Weights of a small mixture-of-experts language model, trained from scratch on English Wikipedia: a softmax router, a variant of Adam for the experts.
Below are experts of layer 4 (counted from 0) of a mixture-of-experts language model. Rows are named router (the router's row for the expert), up (a neuron's input weights, with its number) and show model dimensions 0-191. Each number is 128 + 24 x the weight over its row's rms, rounded and kept within 0 to 255. Numbers have three digits each.
Before each expert's rows: a language model's description of what the expert responds to. This comes from a sample of Wikipedia text that the model never trained on.

# expert 3
Description: Column pipes between cells in Wikipedia tables, plus colons after infobox field labels, semicolons and dashes, e.g. Genre: or Resting place:.
router:145102108125185084138126123115129121136131125190113143135074113129087154118123118128155117141086133153123110141133128121121124142125143105127148173089153131143134127145144098137104089113102148117069153095145148224152126096149146093145160120107086140092127122116125139129087176109108110118130088115110129128143124126120130150154112108109125094096109111159143155118139111100166105115131115107128155120101113092134152086131138128112128112132168144152136188121122117148151121153141138166193133170119106107137113153095143097109106091108143144099116114122132132131120143134177076122
up0:097204119186122131169146110145157116105120155136121097119141137152116158129131175122122141116086151136091142110089145109163087127155137112124114156145124104110151150138138118122042087073182164170123135130127129132105110135110107115125116147146151142083099099084108144105105133108110141115174192108123180131139120162131123067126152127141150134108120144137139151157141111132126078136097111135148118123142103092115136077119134133149124130150143147119145083162128163108125107105126128133112125121135142109148150130115107129105124112137120113112148113094081136123125158097144135115

# expert 62
Description: Middle syllable pieces inside lowercase common words, often after a lowercase start, e.g. opt-im-ized, mel-an-ocytes, f-isher-ies, socioeconom-ic.
router:124129067148142101122098090099193132116120122144084189105073118092107147123113120170132126135113164112115110162118105152086102182136114076147154133106142147120163147166167130148108122139114129126092143071140109146141115099152140104143148136088137120117110164132094117097104135138122123119159131129131102146117133147149139130139120118116098123099117122169146188137133103118153109112173134095113128123116139110119143109122128161091159111133130114152103146102152104137166087135129136129185114130070125126128124135103161125114168129135128133119102154092151165130099159107121090149
up0:102103119140135154120126086127115167114133123131114150151075127125126133132125152129107122110078132149084102153184133120191111130167103132140104159093134113128124088145099095107102144129089121136117118103065155128147125145163166114171112117088125144146132111110113105103162152120145128130162137154128119118137082136139079079101166144133101124116165134152096127175153100163138118148136153107106110148150125131136157121117099190096128134134125140089101126116155105111158136111123132110165108110132126087126154108098117103143115173091132118174114133104114143082161170116142133147

# expert 2
Description: Short word pieces inside words and names, often second piece after a capital start, e.g. Nav-ig-ator, Comp-ut-ers, Ar-rang-ements.
router:117130086139134090138090090103187132103126113165104201107096104097127148130099128171110128154108191108113127155125102132098115186145149085140131115120155160142117173159133102158123135127092132121081135082131115152140127113145109111154139143085115130117153147139129114108097124140118114124138148137153103133149133143111156131139155102112108137104110118153148135176155128135170137132189132092110123103132141115130151096098140134095126107130133124150117128147131118157157111159103134140181140151100098138130115111079156097124130101116187135122104147102168149113103176119128109141
up0:105151135136134107141148108135155138117157128137099133082152128128134142123129129145155138159130146110169134121145093116080140137156092104111095076119125121117113122174112131119132117105108143164153144153135152141134101138132093117114105111088125106099163131123160145109137156128094125117157126098109133130196123141096172134140139123102091116141103136167178153163133155156183162099163102099154085089147130117102165130102141138108155103115140149098129105150129121150122145172146123165156170176094106147116127085129124104155108099098183109128164171116111083101112136123130138145

# expert 42
Description: Pipe characters and colons, dashes or short codes between cells in sports results and data tables, such as |, ESP, TKO, Chevrolet.
router:141134092113156079135129136119175098138106149207126152093111116110110156121101147137121142166113130161117089128148146147105108160121141098122151178113141120119141137146170098139109110136123117125093145084151147161152129135140120103118149154105087121100103122127128145137084153096126114109150120139106140120153126133144150124151145131116121091109118149157142155144159116093164090117154095098127141109107126079109145087123153155147136113130165124135129167085133141129155111179128133190165133171103114104134109133089150095103153113095146127083101151132136129143133169105152070118
up0:190153167145140087093125149098142141127156118141146103131118113086100105092142107146118091093106119141131123112134098127091096118150117140118089153126130125121183122125125107092099170173127090117120150152115105154160139132150137162072112138133109149143108110143083145160118123126134089119109134127145142146148098120110126117161168115159113118096166117111140110193156135117076086149093127095140121079146160120126150099139137176104150153138120153146107122108148108159106100114113167138105171172117120142138161152146129146124132146155124145102094128088108142155146120156110143130

# expert 9
Description: Final word pieces closing personal, place and taxon names, often vowel endings like -ella, -ida, -ović, -icia, -azar.
router:149139119116178067140115132110141094126113147162108144058079119143119140133132143119120128136113183147113117147149161136106078133118133096185141143130130152152134142150155116130104111140103125105124168108118099155144106121140177077127111156105108172102092145108125122146092141126147106119154128136109139165151122155153148145134114122131131108108136092180128143144141154087111116109153088110098139132105127086117135091147098154126120122096139124142114164123153114101135062147128161193169134143087109100131085172138135117108133123099133166124123153122125157153118131115108101137
up0:102099098145128091112088129113095160106142112123106130096083128118109175131103130080153146159150134123136147097136162103127165139100130126140160149109158176148130108093146087094131146108077125092140214160128140130132142118127142105102122134111101166135162151138122117136088138134103126092083114097133089117133129122171109124096162118132112136130156130137083151178122143136140136094168072084148143138162152113136114126124064103142147135115128139128122113166096166120106127128118105107147155109108130142175113139139119147145136124146100150166104156123126110141143094117131123141

# expert 35
Description: Pipe separators between numeric cells in stats and election tables, also semicolons, colons and commas after numbers or labels.
router:131099097129173050140145133111140123127138141202125155081099113107116146130089141144130118144093122141142112145151139132121123179130125100134142160124137141133122137143134103128131086134128132132093155108145147178127103117169161093124153150120084156109112123144124144130101159097120116145140109122133116124143118127101158131134145104095101089100121101161143179128141118088119128126152097115121126094097138110133154103153136137106161102139150119164115186105122111137152115165141126135208122186101120117138104122093169111087124108098142136105106102113118149122135177122164089116
up0:143108154102138104085128110125141104128092139146142089119102148162162109094100119140127143140105125139117070101140157117151136105106157125120094105119078115113125133128114138136137101127128117090112136176099141163099138095147128164130113126130136117117113144148114170137116104080108107115134089130113144121152132147124126087194135153161143111099140154141162127109116141107158174135111080149098110128103083144116137115115122164120180117137103111165136161108151169104125067132118101144166118145145067151115146151144134113098131131150163147137115134157147092149140076096164126087

# expert 60
Description: Closing syllables of personal, place and species names in titles or lead sentences, such as -ensis, -ović, -sson, Conr-adi, Goodman-ham.
router:113098111113161069142155117128148076163091130179097138088097140145114135111147105160108140159138211134122094131167146122108105167086153067174133131111133162148141178139135074128144118142137132130120114082140132150149130140158148105121102131102111105126123127138119133123103155150122119123158136135115117170152134142144159140143091116120126109141105124144116145162155116088143087111123111080112136111115149107117123101135140146106117088130124114147061152108138123148117073159144127175122119134084076124118116168129138114138130116121162101128116128134164120143127137142116091139
up0:114160131120100121116128122136156137101080130136111126155099121110118103151108093158140131097132126142165081181171105130079172125090110141107089129128117147108127112103126105144159113099139126111149118070159098109102129133080092180123126143139137133172089159146116181123143152132134143150109082118121135135119152143161125126158107084134109112141110139130134144153165117105094130144134166134152117109109170160107149134142149127099121112163116147100136185146119080173131163132142131145129133166142087115132116122101157140140094152150171104107121106173112133106140174144116098132

# expert 45
Description: Short consonant-led pieces inside ordinary English words after the first letter, as in kn-ee-s, wh-ee-l, tra-ces, pro-.
router:129139060159161096126095071098157140110161117156120166113126102116088142108121134131126114145109180112128115130128121155083095182158114061133124152116151154127188119175139100151120089123104109122090125106154134133143123113164142106110146138093130102106127123171114127096147166119098118098160113160102111167152146121149137149150134125124096098114106123177137172147126112091135109111154134119117148082113144117133153140137121125081132099125168137128107163096112106156132133127146113110186135136086124120131124128123153118127130132119132137132093140074151131116121177118139128138
up0:136137131152206126107102103113122127110096110114122135153081095165090153073120168129091128099146126172089160136139168141129128126136143106149108155135115125099140111131118116108156111125121117106115148144137170119180129097145146131122144104113129165162096147156127116087138151127149140136140094147095086116145101111148104111116106110083106136124105118117135123172134119146143104135137139133142122148102154148137123137128109143100099126144121167083134167111178137149162118102124110098167106117119165124098131146124113106147195146141127142157111182086193123112164137100098143150

# expert 44
Description: Standalone space token right before a year or number, after "in", commas or dates, e.g. in 2015, May 4, 1998; also en dashes.
router:135129110102140107146113106094146134146110147183124175112124104106126129131113149156157138161109187121090106151151138191093087156144128108155110144094133132134147147131178125128125115131106086106100133105140121142141108110160141142117149171079094132112135118126098184147142128113142088136150127120118139177130122159122145149175138122089122114115101100129121159148098129128142096116154123115111133095100123103118143090140085147092157093113143108159082164116124132146130110157153136139152154159120115115131080147101161111123152145101155149128143141125149173150093195098159135136
up0:130126139154138077121132130180134093131108091150105134127119147125153084122105090123144090088150120141153121130143114164095162106147131132126114160159121135092190152200128154148120113119136165115078118122117093117124166114154103139160095104100124096137131130127135120115115152126120095091104169106089154157129146091170096106120085112107107165143116115111109131138161107121162097144156083148141095121130118149158189128129135106123126101121130137143125112089105101173131121157128170151126130149121148086158145136134118115128126161113109147152130111108113159147170162105133105159

# expert 7
Description: Later word pieces of personal surnames and foreign names in lists and credits, such as -ović, -berg, -sson, -mann, -er.
router:138131110123171066118118109099154111116149145169120158092101134140120117114131137126110122133101192168138104135121160136094118135140150051176139123148115167125136152166132139152109102128077127141101155107121091141148108113148142079126110141107108141112136148132105123124104149121114119132178124155106132155135130143153139172142113131106118134130149107169139180162131123088134120107154088093076133110143159069121136110117133152104132085129126105148117144115163121125130077140111132185154156157069125142140109153146131121123127116105151164151117152110143130147119163091123111145
up0:127065163149107122126137108113142156112139161140168131109168112109106118171103121142118126107161127154119118090110118131139139133136113176160119113130098125133130102211142145134090183145124107107118162131125094145137169163099135159106102152109138144119140090157131124141086105165112111143139114105139080168135126119124100120159111133161109126143096116118155126133160092146162133081134112088123154110147134157155184131125106151113139125161087102118130144099169143134126096113109111122099142190102143136155152108151151135108099134151111151102121147084092123116142111169143152121

# expert 18
Description: Last digit of years and ranges, like 201-6 or 196-2, plus time words such as century, years, months, ago, season.
router:154130111126152097154119095118143107120119130175118173077147120155110137142123120139166127130095188167108135137143111145102112133133122088171141168107146142152131179149125059152128124128136152096090130120137144186140124097130135083139135145125110134085109129139100151129098144138143090118158124163092149131126104134121162158140096110140131128078100155148111124141148143114157142093124110116123154120108123120103136090156128131112121087096145108139061156111131103173154105118138149191125133151102092104130104130151142114109143148151180130132113103123123129116104181124136110167
up0:116127145084149162122122091109104110141103126142108151124093135156113146161124108152082116106127142102148104151092058138118134123115113147136121171119133113101160155162120134186132115123098142158089126124134129148094161113121121109095098125119126088136063128143136163147132119117121131126110131143043149147129136123117145116127120141116138170140159141110178133118166099114162158102130129119134171138172098145177113138143166096165097116127148107119106164144120108131146099107180135121131088136099084109079122099128130147160153152111143137126117097145154112104152124151134155150

# expert 55
Description: Digits in table first columns, such as row numbers, episode numbers, and day-of-month in dates like June 24 or 22 December 2002.
router:187137082131132061159102125123171089118146141194126153109120081143080147114120133166122146146101175132104114135144145134100088155136126102155150146118138158128124136127146042150096116137148149111103139125148144160152105120137102087101118148124098123113126149134124143104108185097109083131175110123111129126138111131137162142143143113120092119125131129160129153150163115121154107098145105092124121121126135085119114061147142144109145131136142122127086159067154104148141113152108133122133137128100087109138128119115127105132106126130123137123097117117137128145111159111154076146
up0:170190095133112079094165152119084138132129091136148110049122119130123144085121181103126128116092128116103094147130136125132107116126132120152139206119128142127126123106134097133138098137113163128121143111159140148090083120127094084173121132120132130117092149082084153141105142142127112110144105148117130149142110124124145112121159093179115079129108138107159116159161153108142135152151130115175124128156107107105107118115162137129111107099131134094156111120102144112208139130129113144114116103127141134121126121132131114155120109151133149147082132102152114099151091129145142151

# expert 12
Description: Inner syllables of unusual foreign or taxonomic names and accented letters, such as Lufth-ans-a, Tanystrop-he-us, Kab-ard-ians, Shapur.
router:163102102114163085159097122090156087148133096191125155081121099110109147125121113150117155124140227138133133156153116156104105176121156089147127132085134133117150156160136080151143104141132108148085120103136128145142114133139133118123132147125134115131143146104116133110093145137138097097144133138118166153154140131114141165145161123098098137152123133154115147140143098102148102106166103105079135094112113090132144072111152137145138106135121130127075155121134128174131086153145128159193120138115141124134136122117138133128157117080139157103118125102142128130096157131140131116
up0:139156103108141136129112151130127097129156107108065098173126134094144145093105131136110145151142081182128134132137160168153128133073131131147176134138118159119143198135109098127126081121167133110137129133114177123138142145127143116175083129141117122155157157157113117165137140145151090142185102148158125131116132132160123145115148143148104105160129145168146119124187148128155137115164122147143161109132137150134110105111113113127178153150119082124135101155124110133068137103176147118133122101121126152122109092140156144155153124117125124177130136162105112145113092120112097106

# expert 34
Description: Short consonant-heavy pieces early in rare words and foreign names, after a capital initial, such as Kr-k, Mar-uashvili, Southw-ark, goal-p-osts.
router:140140086153152106107095067116163130109160122165118182083108129101109148146115111152131115128108165123111105129139145120096085152136117061138120177096144148126153162159129093160130107140087102152096135091144131126156125129166127097103174154121095128102139106138124114103095130102132124110171118155106121158137141138130168166136131108113114127084114105155129156129153138136123114103158128088090132103092164083133122122133143156101125111120154114129112152123160101155145105135128141146175148157074123144129085135119153127151116097097170144125104136090141133126107162103145113130
up0:133136138172147124117091086158149141152161145126097159104167125102135125137096157115083160155076095093094120141094117126090120129123126133130106124090135149098123163102152136138114120126091117148132091085152159131094106130173131151135170110106111157130129136114124123083142098129119143123173138116151172127167170141160145102105127107112108157066089115138114086121143194158081128120127138114116116108096133138118139108129145108077122131086149131129136121129133083118137117106079138107129160101110124165090111138136130150121131106096153123110119126148110110140124088081129105103

# expert 11
Description: Given names and surname or place-name endings such as George, Henry, -son, -ville, -ley, -ton, often in lists and tables.
router:141116142123176081141136131113149097125123140152119136049077130147119135121143112123129138136135188127107119133144154136097092143137134102162140126106113152158137148159157098130125100150113115112116155092117089166146093126155164084102138142089105135111104135108114116141076173142121133107155141129086128172160130137127136129133103119114134082100132108158121164149125133103128095090133087101086122124089138103109139070162102146093123129101115122153096161114146119117126072165139147175149149155093117102127106176132135095115117131098130147140110156112136145159127130096125119140
up0:125093141132104102163146154139156091098077128136130126108101157138158166080147131121133137137133173135098115090161164130105136121110171116103113124136132136135116131146084107134079074160104151154105138084112117163151096132086126152157077153126137135125163161136113116157094157117160134157197146111134130148126125123145120140112146151074148097150123108159138158169105118128149082092122107145098110130127136101094124130095122124144141116128137107132134117122163102129128090145147127171102158137089126172078128130145096143108152100108104146164154119166118131147143115106122127152

# expert 28
Description: Spaces, dashes, plus/minus signs, brackets and LaTeX backslashes or subscripts in formulas and score tables, mostly before digits (2-1, \frac).
router:119112120125172096159102132133124113136127140198130164119107111089082136131126158147128137151136169125113126137157125172112094146085161106182134170119150137150149162133173094136120109134103096128095165114135130138170089099134159089130148150105079127095114112150150167119132128097128087108155111146112133135121091120152136138190125118122153104107124108142141167131118149135145116117135106104094154114132133075114153098139118162122162107111129140164114157098138148139123117167137123117150105185133107142117119129091146132087142146104157136119146141139142164165092177092149113131
up0:138099124151209133142119115139135122119144130121130144153144128145117115163146137137099152117133089120119122092163083147133127101115134099174121183100161126144168193104102146141141134107116154109127105143151137143160156157144116105153108112096150132132094125144149148100137161150127121124140085143124127104130127157162111144162113141094110097161164137091124118114163135123105082149109149125156095111166138117148131115129164103087142146147155124133121132098094097180159136116122137100137120153163102133108109104144146119125131152119159136119138146145196098154068095095100102167